Below are experts of layer 10 (counted from 0) of a mixture-of-experts language model. Rows are named router (the router's row for the expert) and show model dimensions 64-127. Each number is 500 + 50 x the weight over its row's rms, rounded and kept within 0 to 999. Numbers have three digits each.
After each expert's rows: "comes after" lists some tokens at least twice as common just before its tokens as in all text. This comes from a sample of Wikipedia text that the model never trained on. Tokens count by the router's weight.

# expert 3
router:496519390444508593411419485484483536447549586511509494491500604440500462515575613457480455504462559483515452547544534476539456541569405478486568428431567441439508451497537597473493451434515497
comes after: " |", " ", "9", "0", "1", "2"

# expert 41
router:503585509520452544484427483581408555473552503507560586592482550496431453554508536510480507522451530513462478488613514489537465516557458482604563473469544452455448493467522577438515413485387514
comes after: ".", " that", " The", ",", " the", "The"

# expert 19
router:511562472413493557463439538594489577417519547542555583540495463477432475522510488517477414546414528465591492495593559392498470561584420526509543460476515486429426491458600567446490435488470516
comes after: " in", " of", " as", " a", " is", " to"

# expert 7
router:531504470526460545449433441480448586474535449536528502576434527432505527526467545464527422556519512547490455516533589462542488530525433554564541475478561472537432410457498475472552513501434538
comes after: "\n", ")", "\"", "%", " —", " Votes"

# expert 45
router:524505435494480512514485429532444490511529520490546542516448517455489506561468478501514414562454532530584480522555593439516432582460440482510542516411525428512467428427543528472536452474484513
comes after: " |", ")", "\n", ".", ";", "=="

# expert 43
router:536550417488498529480465435519527513516550470496547548528450528438395547596578509499470416491520580569555446543576547466583484576482495508541547464511511412532433436460546559473539474476511490
comes after: "\n", ".", " |", "==", ")", "==="

# expert 22
router:603514423507485483546473436563504516468537529550523539473452475500444454600524530474532454471462536537587408435532593521541406585505477566517525485459545433513395492460507545460549448362456550
comes after: "\n", ")", "==", "-", " career", ";"

# expert 25
router:608495407418462509488486535547485552417525507505501555574441569418448429546556460620474481542478623608525557436561531387595463519558467566569562513513618515581403461532534552504568377484406553
comes after: " ", "1", "0", "2", "5", "3"

# expert 20
router:587546507407424510460452469515484549434497480555498582610474479424485431552528532567470471563446540492503444494529534452516437510533412575565589512432516480508479464466543543456511508474513531
comes after: "s", " to", " of", "ed", "ing", " for"

# expert 11
router:580541445457424488448480528481432541479516516535546508577361561439489408567470557574431438586463501511535425532435588507592405596516500467517484447444582392500554442457602512470550494496434549
comes after: ",", " was", " and", " re", " he", " to"

# expert 24
router:529565374518474558416449411543499493504505555555517540531460534522516502531496538477514425526430586574467463573512583457495489453530491468522588475401518463461460509422564517427527444475455543
comes after: "-", "\n", " |", " •", "E", "″"

# expert 4
router:555526411514471481493451486595456588451560540565477482542456510508442408571519501604423488567476581464528490489467582464549471547567444531533565401464525472421506412481570512502482474500485525
comes after: " of", "-", ":", " (", " \"", "|"

# expert 15
router:500507442434469549459466492572457565436522448540596517493458542478463518490446564490513439556506514577521445501525503428528438601487389454526551454478576481481471460508533485502573478480501522
comes after: "\n", "0", "1", "3", "2", "4"

# expert 9
router:535545389469449596467474496486498603410521543536540531480481574467486525536528600485507477516512562489593475507549505518552461493589391490533599456443602457442448416470489512414485511479472490
comes after: " |", "0", "9", "|", "2", ";"

# expert 8
router:523556401430457605485403472575465550460561577581569524537478599411455443541604520519427500506463530540531545540506521476547497501534402567512537442514511499449444442486535526427511486443466500
comes after: " ", "1", "2", "9", " (", "–"

# expert 1
router:491530486511455479444472453531481574492476491467572518530493511545469491615513508521407496527437481535567469572517514486623472583514463580553480451470523495399442457462528552494571498487475605
comes after: " |", "-", " by", ":", "=", " J"

# expert 36
router:523551443481495562463491450491533500473573486484534594487496513580408547538540527481517431527438556473604417481523546524517449496592474545459525460453586444504469457462592537461531461473482470
comes after: "2", " |", "|", "0", ")", "3"

# expert 37
router:569509453497477595445524435495490582462559587529569556549410565431494440576555515536461437551492555469556454518542547490549434484565477556545559409441580438518447528446552605467586456494489506
comes after: " |", ",", " the", " a", " in", " and"

# expert 47
router:569580447502468544474454505567383525443510503560526565545508558560487426479597462500495423580452632562503459482566527405475483503515463551515619469480558493509496524453567543478567465429503531
comes after: " the", " in", " of", " a", "'", " during"

# expert 18
router:552506455492452541411457461537462562367588497523535536502426534460503409565489527509437500625434547570528417481465555451540480517547483523533477415460577440490502510540537556472572511483486508
comes after: " ", " con", " a", " re", " de", " Con"

# expert 17
router:512524400449502535479472525555437538447499543503503547531463550505514483505526590466459462532496525526545443487509515449604477540523429507482559485449547458539442478513533470465513465430375523
comes after: " |", " ", "|", "1", "–", "3"

# expert 44
router:541541435423454602485424521525452553508585544482543595459456563440484457498518582467454468494478558532534467582551558420579439477579404479496553454469524471486493461451559613473563466400453497
comes after: ".", "0", "1", "3", "5", "4"

# expert 40
router:564626455473428513512460476558446544435530490531530618611482584538509442511536512607485499584399575607542457483593552484475437552565502577539494512475523452513460507486508558468523421468538610
comes after: " the", " a", " to", " and", " his", " their"

# expert 21
router:551549460445467505471441389522521488501511473545519545583430593417504531536506564577484475565482559460570514548558513481542466504556477515517538494429533444516477499499477522439564532415450525
comes after: "s", ",", "es", "ers", " County", "er"

# expert 0
router:490507394464499579488519502534406539508492481586573611550460522529521556533532530466498413487466565511495392470587585447575485582554432454568550476451590504477436422507560515468563458391435537
comes after: " |", "-", "|", ";", " (", "–"

# expert 23
router:492502476479457553465442426536513545482518481597480501589454528527483477513523484448464496579421489535517482528567574460494501465519429558531579523407555439493448468441538578430565517461450490
comes after: "\n", " of", " the", " at", " in", " on"

# expert 2
router:527479417455429510541424505583502544455502536463557533490463503455484424484537569512457542531479583546459477537590521479494522488554456588559570418417555460489450504514554555457524423441410526
comes after: "0", ".", "%", "5", "4", "3"